Weights of a small mixture-of-experts language model, trained from scratch on English Wikipedia: 3136 steps.
Below are experts of layer 8 (counted from 0) of a mixture-of-experts language model. Rows are named router (the router's row for the expert), gate (a neuron's input weights, with its number), up (a neuron's input weights, with its number) and show model dimensions 128-191. Each number is 500 + 50 x the weight over its row's rms, rounded and kept within 0 to 999. Numbers have three digits each.
Before each expert's rows: a language model's description of what the expert responds to. This comes from a sample of Wikipedia text that the model never trained on.

# expert 61
It responds to: Month names after a day number or on, as in 23 September 2013, plus in before dates.
router:562545481479471578485480489590505511522437534436495477432490467601509469483482447462455500433494639520550475504456501433494505561554516473445555505329498608459603475507478514524501621456477437
gate0:496530455566544486426492619506387495502482607594460484483530503586519511416423527470493459450532503478517459632515484571480445406455454562546465556482540504447531439442483567575500471474552557
up0:455457497529404461561604378554546511480481486550451576544445457508479544574507495473502482510536481535414531489476521510416462493380460430507500508598521517579529553468545463527531577440465478
gate1:507534515532582494556535530455480492423557550426518535506604508436471563551606538508544495464452547468492483489490481565474553434597436517552494533487491437547500508537470589633432515501454504
up1:458522484600505416585535554499502516466483423503424536501517487607485432565417584474511467650516443422467475447441437385449534515598486609525529444457443501476452502524517476470441546443459420
gate2:449542529452418504529551451549475526535567470505443441451510374456608435531535516446420530463458413500580504529499469469510472537533533554468520454541481495564532466468434475441575545520474506
up2:482473487528422498569505478569400552431426447351434489535479476517541449482456445514480508477557503538472565451527513551476557412481475589504489534582600548437455651512420503446464595492513417
gate3:516480526536499436523425507486520535469536580538526493553488560502544481525465455578499437523465493521458505455572551588500559471452588549541601424636589569454376528456419536518560559547549605
up3:581438499464559493474592560476618505483495520464534525483592592508463562439541555449576518555534439482487418505586445503535525551488572480555412544466474605504424545533447482499549480455546452
gate4:362452572467381454506552535475518525602483510492459521505475507529453454498591533493500504509519531531529491534443512431467560411442526429438464458466588473528521475553442413441492564538497502
up4:566482429455544571579548497525568502541510525508464549446534494546558483591544454478419411502472596484472614560517443531424462445476586624522510495499603542523556554558434454525542422509559500
gate5:455463452552503560444552529458501474440556490540499540574557419564455456450402553553567485536446487513529478533489468494388462549522508491596506515423615531560590476465558556421518521523501487
up5:498503541495507389566496499486531486507576470540537584429533506460578494421564536478537444445448494514460424470535534542455576509447455453561508544502454570524603445390490574565415480451547479
gate6:494542499526576646500583523472491447626602536464531524481527530513411454327542412453529508498448580544568485399518523438415543560607412584500520600479547555535506495508537450467522494438519428
up6:500501427542535467537512413549460530454532540486439451510555659487502473544512421527484433524465422411574446609475492513544483425490562516433521476562545486391585521518562540511484456524516452
gate7:457407517520541553533411537524475571427472431445524523510526492462451509490449511479498499499503561542512547454494521440506550528454440502466402434497525562482525472575475484577513491529487512
up7:532492470483494504534597434449460540391520495509497496486472579565542623487546453553441463510452552431463510452528461455558574537495512507414492415468517559544569448513511534455529515570473498
gate8:591498467608530561433441560524433519463508443519556494487460470496468461436462454538576525543445583508516453551482432537436543560554530558550489401428521521407567564480494463564504564476501428
up8:471464468538566470557523475345514451409546517511415519527555510565553563430443543476557508458545480561548522510484468536478536440417485476525453504524535469526416440539463469417496533574456561
gate9:557516491452480555533491514490491631589460505529518508469443554530457540504424478527551444610423551534525534491480434362604475427591431602472498474464539569440432537456493481432563503560459555
up9:484507498486477590483472498428532472449467502506413534528464543479475516448430404551566554497512510502525409530257442555551507448499508546562421575603451552505482498484567480478459481499471453
gate10:467420525508648557427438519573556491568519482435491510456453582484485498464595567496521517497567479543441543497489508545526496452527435510519520489454519471493479554533426518512516555453463531
up10:627474420516445464454439484465476432650495526514519573436536483446447470499591516499447477559501496491516497440530425492512485418432534502542502591583500551477402483557486471488459494482571503
gate11:499588449484522462486411461488475558464527432493444490419488471498426520504513485499467494505450502485478533477559400495511543496562522566437531459510488585434608533486471573477442476481532464
up11:463499387519544466470583464376496434475504477412456590482447515511469519494466465641557471522512527476452516458521485468448536537398506507456488554537452420540441570482438436509506494569410396
gate12:358445587500518552518456528571587461601599470518528514550518465438515440523519517557512496441438492518478517557449565383482517612460534468475417528424480434478578444545439478429577440509569489
up12:477479446436549489482486560523505669495501511468498537513498430505523486552493476505432491509488460456505530508581442531443520497535523516544578521504560529483464617466422516535500462597482476
gate13:557491499547528577510496440549601551499530554455441431529461455500505449594522529598441436577512474511497547480476496478595499473462511472448554568510514532531568484496463452534539526531463483
up13:470468490572593465481524559622464544487542519453514540555461539547494512451473512532541423434585587482491562494482463505490504557477418509522471487484508438498499406617583480511520501450596463
gate14:519482469447477563486554542421516578426468555548506533554409452512482446554559532455507486452560430532526565436428463484614542386523481425461505468445565557570451517498449510426545530501481467
up14:568481465482461570463459539570355623483532509522511511543447505491483487512505513474541568470446447478532462467452473489516458427598474415484530495477524442533456556534559513534517669477448487
gate15:544465479475495534429514511545456528441450521442488563484437487453410439540465487474428499577488537414417479464536435560527528534460525527514463580470450500475490479494426470595610503446476478
up15:467536525510511563496489457489556337448476582565476537456470554431506541484577523431449586491497450467520451496495504451534468524453520492547523490571520444487540433493541483503571504529491496
gate16:508483480449486554537491547573550518520602514466442461516488472594473561495499504487648466527451641597516539500384474509440426455550522470478418525509593544536431473543516479470513462475439555
up16:509451484548432453536499529480523352525530556529497494433481503485514421551502531497427533466584530466461510470478442568446553505493478476470533490466545465584572409553593493518421493580574504
gate17:471502499533431514537451478460507530494476474467479502416496507477499420580533477478461589508503532475416466481445446352463491516577479472517522457500510573511551576608541435503412500511561474
up17:663449431499562430480492546560403584437539510582554507474534593526525448567460479482502402478488571544499564503466484496476438508453455557461563441545535542519536495467590487527410430545458404
gate18:454480473510499468473505464553528543456440476457508532502519476516602568485535542457490488495458528528530568484429443534512416589418532392616476461524462469476590496383431420505450535463441518
up18:572424536424504433470502493451482436441483462528488560537540499493463430461513507489592477578475567418549385540525537495483493476438609478509577419441521496482542530539512519437550468539491538
gate19:466583505482437520480411555397562467572527423483443524516424526440547575501409518393542405542505496484487413468467510517469528485526533465427426377526573496391509509439471478474505436533465550
up19:513530527537538453538513497465534550529481477465407589492495553521533505462495463494554480477510536483415451479476520475479472501419512489495519521539516536470431532395413599532466517492539438
gate20:514578454520553554517432507561393518447526451516483413399494453525443488496423477486451546582579522412490557465485503445496514467539596504491530551484511592507564521432524563472507566521419497
up20:536451498514531496476499428549493369491487575537494559453460464508505501481526480504470524525553424551554397466489605470530491521490501508434529483463507529527456553476537537413552484502513465
gate21:415438479474538539452518355526561550535466466469519397478530600600483576518501478576478474434559395490525522528440618451522503438506400480422521515581489434354525551552449567452462617624389478
up21:568511435551463492485425540551442489490513497453570464499441512429476483511567476585452457371483471492558589507508480495511487427409491515534522504558611470495543540551470447521552503570440570
gate22:452533574520543484546493445598513536531471510517453521494526450478515562505487455579496443491527443546501528564547556519437547512489507519567530469501531423448571490506469497424470517478537478
up22:510481602477561532446449475549511586566512521485452491511465563531578461467472524519426488570404511460468582420536530509498520464508489442557533448439526546483528514446430558438551519569380438
gate23:478418492517467444489488490447512523492624518565468479525496470481457496477572550604526545499427509410428569484462466524582511434493492490434526522525503397600394476594544385474521438461410449
up23:538488581555502523471559485532430452521459454567567585508514459571496551528441482516490474589547441470463498526525458602419483575621482487379592588535486554468542450547447507497555525505408462
gate24:482505441433545577515502563473551457514504433488411571492505502356482506441517485490412513496573452516493585504557573535516484543493429541530532488564506580563486560539347422475606444500516481
up24:523557490530465481551465443524473463520430437504542432564497494576557494546542408450449473528483521536455427371478459466456497493591448550473471489414501519448451507484540472449458487508500509
gate25:507505443448520488568531450564462503434595485587549524473493566474405534456395515480556519522469438459514474595506353516466589515477554482557490516522361433486374458514547546531423572462517466
up25:503500537501511574486539555496548393513504542489551531493444515466564474572533541552415486478578573553374595366493444535492422439502458482483598443501453546444503528476452513417452481453456356
gate26:478545425544481534488382477528445462414569504514467505482558559438555451545496550510521515551485575541541545413537417508560546481464511512506584523601517563483543593499464496502472473442542559
up26:513494517562513527418639465432379518524521516455455499467487496522486496472484489541499496482540377515507460638496449552544594561514505466507404527476462536525553486465537470544549480585464427
gate27:574462636445554496506400548501505556501420558523533522487499542435541506546505517480609540469451460508472405594498447505449528492430429466526471546462441511547526513576464570577398526559493501
up27:429540432491455540539413430576456487550532511424420415471465521518423501487467518450508589565494546472527513559482476541516487522557565558550489488458508455505464456534593502548521442533570532
gate28:598505611529595538513445584420500562475550484588531564515475531479484460476373498529552541486496499495573595474464515508408499499426543523440483496496486486474505418463482491465440512532428557
up28:441466447506504539527522482520493527553461570533525524475478503498533504474502399508557549587485460494537526552558522491430503510561539518530528463495500480514478519580509518483558479501408506
gate29:519570570444415489469410397555556551528507494437528477477469418587556473573595420409514496582548529511439428535563555528500511519480557404491452541527562553485509593516473528506456518500529562
up29:441543484462506521453509625459507467449402489506541552428465444462499531524550463441542422409474480585488452570430518540500485515516475447524497553589530477497501506467501530507577571431516551
gate30:546523443564509533516506435435513511550531489410534437549528460532534545523542465542486461473571525468452521463460545526495448510550405529542486517513507610470542428545527449444392556521413566
up30:452463486454564491487490574474566441417455447490460428513489403595498536434498430383466521486486515497482531453474501491459397545525447450459610463457477444510394477516472463433456488658485468
gate31:538554522563413490412566501629526507496484457579500475551510537446538506526525451475536511555568564464485456450479467490451591454594478538439496578549481485505476569489517487510536498527434489
up31:429570588530393481446504494529456505492506535484416518456464544498506449510518509525542467496543572503504466551496541462513534430560594485506494499527579469441548479614440562464508422462511476
gate32:624446477502605577502513520400502562563466459494471527476435488493437533461459580408500527466566582554528485443508498487469538486487480455533555495445539589504554590480442533457420486473458457
up32:500444551406499475520412426565533509491488480454573551632526500552435482476538533466491448540467518493505425432525528435477549549530523590498465514473405549487542477455483430516460538508593603
gate33:528492469403478453544447514533529516500536527529476478376516451510458478445447497491472472503439505551534473492384520451529474458510515500485468401539483479561589566438533603466576443517472376
up33:483498567506463550468467452516457483556556365417561367605534488427470502512532529502512521441516415474464495458610520501472538535558468418511549507485479515370522487486474446520441465527593524
gate34:561519419607511407480394460564487480584470518449514448523502496524558538471405474461506490509564600456535484446585497464449540541564525491562537554363448551549589562382490557465538498467577414
up34:423485529414446339527504360369540543519437451502463445577489553522574556626476503588488520441529420476557565473503553487518501514514513479511480423483459529658507461539501509501578480460558481
gate35:517469396496513509501408533497507519415463556529531493481525508495474558591508471492512502437502530560530522498514514483528404478455430509447570453451544544481554505467489497619431485549502473
up35:478486520577407545421511473502425517472513450467573508467456546531476491535569518636524480569502480461570529448602572418584489538587518508528466524480528481487495483444579449433646538517503543
gate36:470481496545462501515522531510492538465492485472492553447498545524551522501468510494632466487489483528479503612507489436427458487427489404543415582442493544546362446531577576502593552455451461
up36:534466485421487550452480511537502500511545465510476488481467483495466567578511489548518472483534449435484360512619486543462453551521497509581457531562486436557515535538547441449536521412512433
gate37:501444510491442590589492599489500515467477452427531560468476469464553511480506515502524555483513458489481469490446488482616518443471556629458514557449511541559477498462511546414508513418517405
up37:461541641524450402498422505530531548460506591604449478478422473489527532519456552532466511552444491564466515580461552423483522615539488509557490570509480505404467494436490514515477492477551548
gate38:507539468514568520473459530518524516564544491417404546540562493500500492442547523551498508472507459468480391499479537490448452465484463478479507507521526516476626457470438482483542568499418559
up38:532497540516512540524413474517438568509435560487501368427411496517490571471468516458456443468487567495476545461494446439494440513419454494497487521537530555465495534465474385416554455547398491
gate39:533448507498517500521429496487572575472486464586440459473479520454535477490583567505423597534549529540474462518472516490521500528463537428643455513507480436410338395596376464504461461594410450
up39:456574519478501497497491513486472526550539463573552472528582420514441578395436499462486479524562435510507518424524530499513418439485447556443506463516456451449506433523489505562504517476511524
gate40:532526532444443495438588523527394527475434484608525464488523490560450495472470524445447538464563523481532612641522396530509437495489501481532509587474543605454546494492495528547506500586543547
up40:544496434504493588514521448506596438501516532509365464435448439520445465401467444471495479528437505562503520491523560435390514491498518542466501505489600537490561581481524487515521494558471429
gate41:489466538429537526520503525534535430491544480480568410449530485535416451355510496528587585519598465534551461569531453548485443549479506535493543522520607456469562477509476410491405505521518499
up41:582467504561533602500409498610463503461569550591435537510491473550450504526532496445508503513547580552545477507463520517514447486409490504561441532592520451551467500499539539506425413528464529
gate42:534508616509362501502505512492494507648465482416428529597533389460478470343486481422440490527488447535468547519479553498440567442546361546526514475414486522491506457467491539415404462476473538
up42:514370565482549521543601469547549393544504458544529578473548465487500466501510543422530520427556627506566522571488525563472566451543507522365585550497403517509535541422554505557543556472531534
gate43:522429529430627533445503536530548569576481522480515504495373474511525498512499565497527585493570575500458469618458541456502462536474472562459487520488511488472490391400523557388496429420442501
up43:569477600508491482519526610462415510418456533525480508504524505459549458558470456442581584463486544467360496486588520548490518480553493520492519541496554505504410509490468572544519526486632490
gate44:383526558501464432539537511465513541422562548550386551543556461514553528490528546524604486498548565448536508480511587574424470605471557493469469440522444468525446445518516472544482529486527514
up44:485486429428584500472477522484486455454536555447516479477498602498488494474493481550410391547604503495512554541479566467584543452505498609491499505468486567449565494531450507502554508607481501
gate45:512501477487427528508474513419443544486500466464553558548481518508529492537471501503432517554485500516577487451459435413497549532546455514460536511561554543514534491516571538563513564508622579
up45:460462455537486458440433502433434532427448590487577421528454494505517570545550468492491590432548504463502523483487421385558467409528474536487457442521410557498629448533469393439491512572502544
gate46:463549490510575520520461469545512505564488568467565474485474521517558454425567541550490530605531538509504531572526470482602519460441622470535554548594470515485405562521469502548509414523450576
up46:602490544510551490466524509553520474475511533520489522446519468545559500499542467514469604368467470534498461435484353497520486430544562542432433451442439507478481460419512588495543603534493502
gate47:462488521358476515529443520488514520511487501461426589497494499476482502514443532504455564424474519548597455501476510491495610474451564497448591458459515476491546477521445501503498522468445539
up47:410551506488550482566522483538434461588543516528515528539563510532497571461543442538485477485452458500561524518459488406509509514486459503556466539537476488469561518421600418582502548486535510
gate48:435518448546408422540417490477524505381469537444537508508519493520505535524629453444536577487511528551435440572545539506582455529470522556497555387508593554531355438489484559468528561448488358
up48:502596534498441405538555448475496491514440489512473508456607491537528609446464477458482435493480335539492490511508529558531448501484408452549490448491555516465528504622499460488577572496440554